Weights of a small mixture-of-experts language model, trained from scratch on English Wikipedia: 24 experts in each of 11 layers, 733M tokens.
Below are experts of layer 5 (counted from 0) of a mixture-of-experts language model. Rows are named router (the router's row for the expert), gate (a neuron's input weights, with its number), up (a neuron's input weights, with its number) and show model dimensions 0-255. Each number is 128 + 24 x the weight over its row's rms, rounded and kept within 0 to 255. Numbers have three digits each.
After each expert's rows: a language model's description of what the expert responds to. This comes from a sample of Wikipedia text that the model never trained on.

# expert 13
router:144129135160138119119140106128125130137124146128149165103137147156094140128148157088110088121133111119118156123144116146129126128113091135104096114122144132119110129076153144090135162118090117198117084155094126116076113141142107090114114134128106100153144139136142125122128098133106114109163175118165119134137136148126131129138141101115154147109130150117096101134117158159133120123084141115127137154159110166107124157158126164125112153136134143146145123099130108127075134153136169128141117103174116079144101104117123145160086166108117145154088116151167121157131152196097175117148127170154107121086087120154111103132145126097133162114163118101113120094141153093104108124088186192130145150138110127155104110177150112095149125145117184142125142131128139101152188110156099
gate0:082150111168205113096094150123096107126104181123125152150117148136143159127125140121124180132146150100145159139154114098132169118102128138087130154146168142119124105121120150133145158093106135132117131116101073154116120096113106127163109101115101140124136101090109183162115093092128146165137138149129154130114131135131119130110088123133140125097121117131090094086167147125107108136123168132193104146159104122139120091099146123106099157125164165138075132120110125151097125115125156126144107158138148129157126110095146127113138131150163104144145118102190136144147129124093129100127131126085103146162161120160134116131153096103163177108116073118148119103150127130143156144158129151115143093135124142110157136104128159139112110147151171153089128097118098092165141110133088
up0:136181181100107125112111132141112116105135150149134089113123139160146118125165141139149109134148090139137120098136118116118125125121110099132130153141138122132180154147138156110107139107139138085102072131157107141154142127148107113108128102155146113119089123153138070113101109129159126164118081096116146145116127143145134124126139076101108099108172155099122078177108084130139096096141111119145165114089116116123145125107129141129136084163134097120084146189114143143100138159111123130118144155120148132109106116164136119147169124102172172113104124153107122134133120175128116082154076123127146078179113154089161137134118118122114111159113119111154110129180137133087151114129140092124131136157156111122133113112155141058177112150146126152147127141132142164126096139182097
Hyphenated capitals and codes. Single capital letters and hyphen-letter pieces in chemical names, model codes and coordinates, e.g. L-methionyl, F-5E, planetary-mass.

# expert 16
router:150152156151151084144083119106097114171174129141122151139130149148097149112131179109072110103111145152114172110158124146107108162110138186113109095109157143103132155077159140119102135137118117134110119172110112106106137142159109097096094125134105091171114125163127079112143116098088130109162121114136094141161150073121105159133160104140157128139179145128105137100118159120140115097115166112107166140140142156107165184136119157185114142129131118135150083109168093113094138141125139163181125101173121105139129141104110124136112123122124107132129115133158136123175146136104138100147109134135106099119116144161147115135128110128104135103156106115146136132149155103105123107089160146131155153142124088154127122142125132132121130093141174166112123115123101091165144147169100
gate0:147153127138114129123115150112133109100147149154114135140103123130125095132154134126115099134164133139131124124155164148129086168170152144172105120101102104124135073114133090119124121130160134101148148086196080137119148157154122113162110158173079121130132120109134124144149148133175153124127093143133128151113104126123096177135146172136174143084071168155116141125156169123080142125123123122136165153159098107132141101148154147118190138145088108098111130111127136111126157129089107109108125147134136093094123101131128121160124105132123079120091115156115146114135154160085123166105109158164146156128126088142112131036114093130138091153117121112129140147096125111127146149142141146127161131156103177126113132119085150138133121168167132126147133113105120114158113117096137
up0:117124118126124116144124182145099160127109152112121124086143148123177081114134127168175159168107139115123092141141130131181141115124125117109163119144117113091124103094166127120114118152124123135160124104145159136120115072101085107123148108100168143104119100127134156144112132143092139163131153127122150137090101154113182115130174158102100110126147070130126140149117126174167143146130142133093138091139083121110101088129118160105116159136163139134151119150170125111135166076171168133109135133105085140146095167130132151155113104147115156151115141122163126146074128157158097155134156118100139147114152139093134118134130144143162129155082137151126118113160137155135116110137113141131105107093145098187136128127151124129156114133126148084165096174164096144100124091126144
Coordinating conjunctions and commas. Conjunctions and list commas joining items or clauses, such as and, or, but, &, and comma-ending word pieces like s,.

# expert 14
router:146154181136139110118092129103109120138140145112100154118163121159119148091176149106071078110122104135105181085151092116125117156139123150123133092148146156182107134095116162104120143132116104156133099141081132115109115121159130115110149143131102099127126141165166131114149108104125067115143148139133149130138149105120115129131148123168144137135169124077128092111129120149170092112120187145116126136130136141070150136160083157118116151139151114167149114106170100118104138165171141167132110098148129096126107102110110094173138130115111105148140128164152120141141087111119133132135107140138121124081102150149164137138143140131095148124135141135143158119159152108112105087085125124131148161116155133146115133126088105090149110116153162180127143121154123112167159169147080
gate0:128137120144111172086122177101137125109092148157128132112164118191100129137136115145117098111126100159102159134127145095123134103113128144074141147115125173123120147105127124091159138098139125130158146152103149122111133137100127124106122152127190132145112160147095106117119141144111123163119080128194180172095171121141109150089109146141165105109131169099151116120106099132133141122161085110157151155085125100082133155132097136122121143114139162115133146140091148117116144145121102120119105111128117094127110133135152134131126117119143083119121154140106123131158121124129097106148116091145099156135122158115119135123155121126129133118093156079092101147138130152111148057174105113134138118141097078099124148101105162094116126175058151142132127095096101148148137100110083
up0:126111111187167108107122133153122090116129155087137136117103125142118124071112093126131086123097113118171147148131152105106093143134115128121123136124113090160130119139149139138117129150153137107107112085100104165146170127109152070153160119106152081170120147108145146115130174112140166124137115192100158138096114095119075140123114128163142099148126166112143084128100163136113083148133151151110163134130167145106092125122108122124123141150152100111073118127112126143129108178099131144106132130064135118104166100131119118074109091110146150156121104130129116124176118119145119148112129118120178151126129133125160132123141125126181127160142142145186095137147116139152132138139101143139118137127111108056143126127129200106103107121134119122138150173152111122106130148135114
Titles of works. Pieces of film, TV, book and song titles in filmographies, especially colons after a title, Love, You, Nominated, Episode:.

# expert 15
router:118137126136135108168055109106082112153137136163167168117134101206100126093147135095108091116124164122086137099136121140123107136092133130137108102143137139115077109083104135106120150170095100160134117119085098130107108130175118110107130116154132133108128095142142101135135099087115109127161175104144130120123149116125127121142145106124152116125162165097102090127113110159141103105135160134115157145185164143146153132172087144132105158155134112107129144121166103121093130166183180154134103105164132134144117157104118136136123131109108104158099099143144108131156156152106112121137120157150118120099129146143158104116175117146113132127141143128156080105116176109102111144099133123112112144143142117110110122126128109158111116112153196153122134087149102099153140134163108
gate0:126140149108126151114128101083114128132120090148126162095148156131126132135115132121141069163114154146137118137129102151133097126117097132124112175092122148126057132100122134117131125063141139147134138128137136118108146130182088070150132129118136118112101121102114115136113121139119120095147121191105162124161111067162135121146119113128080139175095130110124114130122128118140154113134117130112128122161070162154143131182164091106110120112107150133185120134165108153099105157160125127132156124077135153146100108117143092200133092123151109136118106135102147115160138110098118135071129154158142145106086100115084137184122141142135131147118084101137163134120091108123130138134139130099119145125106143126089174093116128138128153089140173131133152127109138155147154131118102
up0:151140157123148113160117108109130118128108100114111137143149107133135109116135107100151132098133134129145125139168107155158115133084129141139112109139096189113147140181128141121085107107119177164180144142183133086102095122117098140132136111154167146146102119141128142122144173187099118153121110117085106074115152121098170121104160142145116137128104154113129117138105124069121136134103121124133123111130124134139143141114145103118147183095148152123134147142117132137131121130182095116168109158144120134153121136155125161065099130136104083152119154081161145161098121155125134122120099099091139106157154108107152123125176167133089142117108132185103116140156162174163109150138107137115139127161142128171097092135120152105155114132169102150107122146131087163130148132101157
Mid-word pieces in taxonomy. Short word pieces inside Latin and scientific words, especially species and anatomy terms, e.g. papillae, verrucosa, radial.

# expert 1
router:128145134161147129151114090114097125129178144131157137111125123192083152125137144094084099102098148165135131105134122160110134147088105130120114120148140120143083114116125173081116114140090132162143115142127152123104117105155100107132095177147098153163105130124150088091146092105098122112130110157141155139153137107148118132138141121129159143099136163137115101118105157128174119093100167122105128177147146132095136123143104127116105152138125104153129082108149098134068155155140184161147096120126119114152137132114082127154111138128119141139112095181125106148142117154127133110156129169144144127086124172151153110165126131159089138095165128152133162083150149079135110077114092115105123165155121114130124104134108089109147120098133128119071125128141125109141142178153131
gate1:115154151139080100139153147099141090124126140120133141153090146104107142139101095137150115124132112113100156130106120136138099076094105118163156107129114139147168098129132155107161110108133082128127135152145129145106141128127144138154109131129111170144077141155139119097124084122095135115142120159174113131129117114141134140150069080104143104144191185136069135119132120113096094123107140141128114115155111205135084124160125143127163144181100128138151098130178127051140139176100120122140115147118149112116144116122107139156146169146127137155150149152142108122148123137126110157124117132189136150144111088103153150140158127121157116109175134111151148114119110122130159122093107146158100131137146118116143176152130152099123127126131149149099119169158155146099085115132089
up1:144137089159120152160140096091130105128121130125139138137158152124111095133065117132128136109134155108125115094126128185087166099161124114166142150088104137155167124106117190141118144114115153138127130170144135111130133157126154154140127116154134162139123130095121087163088118148134123178109108139123166119079132089124130120118107150143170139089193174131115116118140138135134129130152143099102154089148160162116112096129095116132148085159152158121146087128118124103143132124118137159143122140157120128121104155181119112161105127107172123160098112113152103155106157133133101126123120147159048159150132115110140128132123117130112143126117126170135072089134136121142076118098092100085133132123164161110148173135154112147116134151155161075124103162118148138120117111113128
Sports team tables. Table pipes, line breaks, numbers and words like League, team, season, club in sports career and results text, e.g. "qualify for", "victory over".

# expert 7
router:144144145121177118149095108096129122133168139158135167149179114158105135118152133107105132109109137130075150090159110132116115161130124179075076112151146158193117179115139139105116141130134110136174112150096103102116075127161107116090093115119110083131137123159172114102128110116088094112159090124156154129143151107112120155126118108149145141109127167076108118085111141134141127108080168097159130141150165164127138150140109176149121153133170124109143116092140109100092144141136129125150106101158113096123089103128112146123115153132104124137119112123138089118159101139110172098123119119146115103091134132150154092155122115131103131091144142111128143099167128123108117091064109093094161156134149116132122128139129102113149109132135134151098152103140113108133129137133091
gate1:103159113158168125139102153127107083092123104121111104124116142145098081112171097120151117158128147128114156108136119128113095157142189139146100128106190163135097095121097130110139139116086136140145188160141172143150072113116067114111112154084114139114116146067137131105122159105126114116177155124132133102101125179134145126124155141097152156116109129148161155098135098122130135098139123128152144109110127158171135178138118155157134124127125124101156135133147130131144084128093124145121158145109149131141117094122097115146159142157107098154171107127119145106137126109106137117140154108145157109126115152131145140150161132108102094103145080149141069113138123154156115094101107109131165125105159102142107122106119093123177117144171138114093131128192130113147145133103134
up1:119157158137128127132127119133100179135135105125163137134117080137115116139138142144160161113151153112142120173137145146132131111124114134106143154132162136131137138115171141138081088116105138138100125132109136155095114130111124160143145156136135169102127108139131148155123097152167070145129115109132128150180108123124142164120140148135105110092102145116142095183114107134153142148093092094124131117148178183115133127141135178105201082163113149147144154130130159085128155129107106111113118129118172148156140153137148131128185118146132140153084136158134122116181113103151182128179169143157148149115118148118143121111072120082134134174136165148129152108111128121119131131113095066138100111150123151164091129104114153135111112158129136149138150163138109134155142143163176
Common nouns before of. Concrete and abstract nouns after an article, often followed by "of" or a plural s, e.g. kind, term, town, land, Act.

# expert 22
router:162158153138138101151119110121121101116158134128182140109178138201117130111165132129104096100117135160096122122145128131129115155100136147101090119143132128145127147102132155127141143155117110150155118116125121127098117121120133102128074170135121129148131146138140113101124103110108146093140148093143112153130140102093131144138155104169126137122149188112145115141137124121147099089111172104125153142126127136135130133141115143116127153132103121127136096122159087130068131167119181170119133105139087094152098167118082119132141132118100136139148083169114084164132159167085172097139136132135121111069147138145160097131121111141109144077126099104124161080155181099114124068091100134131153133129120108150114098123136116117128104108132135142089150101134104068141159155159090
gate1:162142160153149147101109170151127086112163137109157147154143115161081104135108132145131141142123153155144107076159148133142144137160109112138134143148159113129133138130090129109149140100168141083122117140123133177110126173109141075140157154138126110128136117134176122111146118130123137094153144152159158083106116155146103128098148091162117113114139119135123121135135147140113086144094134124185140169163121153143133105117115100104147163121071127077153095145115135106109186135156122128143090133170147097162129152083130119122118124124143159070139105149100158119117114109105111075112119105145140099111136129108151112129185119125098154085146135110086159121170157160146109109108099144172124105123112122142167113125100121145107137136119108158119157096140120108123113157074092
up1:128145164133131146103126086097137146156113123097145126130112154138106129103160151161123129096128098106129148156130098139131127114120109143106172128132148132134124115128137085106146154117128106148127124086140093146133151137100145145134179099218095123093124112125118155150135133116099094129139122139137130170139111149089113157165116135116124100096157109139103134107141152125148118105146095116119124142140151119105128168156130160102092074135122145100105165160111114114135128131121066145106151148074153132115142115113133187173131133108110129140094101146120125129106074153150072111155063156140117144169126145137113106132132158097176160111119132121137181120149118135114134144103122123109163126157121166135156140179139150108123139128150160123189121159090151108171119088087111
Sports scores and tables. Numbers, scores, pipes and line breaks in sports results tables, plus sport words such as boxing, medal, football, Olympic.

# expert 4
router:147150138145161094159129106081100095131142147153107182126126124185083118098172139112125100130143126145132142124128100116116113130147144130151136102134176130132102116096156129120108167147092126152101106112110091118097135126117113116103119155145100097145122133170151095093186109096105114096165168151137146135138141138138131140144151121122142159126176147119118136111092131141158095102138201083118144155169129154112159142161078170118107154134159102140124086103122101121105166126152155125113107111157115112121113121142115135169115134098092132134122093146115086172150127121122111113144114133141111124083143166121127111122140123184118138134155103116138156097153168113119102100077082150123140153155105109136117118117116100092145082102118160166120166109126097115148151156144123
gate0:127109178081097092150146124184101198151111127120151120060133139130103124102125137149111112143124148123170151100148079142110155145141111149116130163150132110129102143091150104146108108114135168128091149160145123121104148088095142125132125134145150100132155125095151161114173127096123086116150113159146103147103103139148107120187108092136116170139125116158163126115100109093153109156102117110145107163162145141132158111114077118132098109110154144127130107125140142147118127158130165114159164118127146114130111125167133135155068107099138110077107100151154138141103128133120105113114075135137151088158141134126115109141137106121124159093161124120163144118139140110116114123112136074156103111143155141174112068118112145151112129150149135151091117099123143085155121164122137
up0:104118136133144107092149104149171111175135092149063114158044110108113119107113141162142118114165122104145102112113121116129140094141126123147127107113171120136178105113108127121195102120148089122112116115149163112131142135134148134130097133115121164120081162138117126100122126136127159152117155114115085144125128097095110129120140163096088128156120113140149104123109142114106099140126082137184132114126141135098148138137114166130148147152168123156135148122088120128142112128132139142110111145155133144158147101136139112111087169110153130119103147124079112161153103077124134156118124141149167123142101136123116147098110097116126176150103105161135075129146124155168121098154142123097129144159124093127142155125129080156086105101080127080079098156170135145116164145105130
Slavic and Romance names. Pieces of Slavic, Spanish and other foreign names in sports rosters and tables, such as Mario, Bruno, de, accented letters, country codes.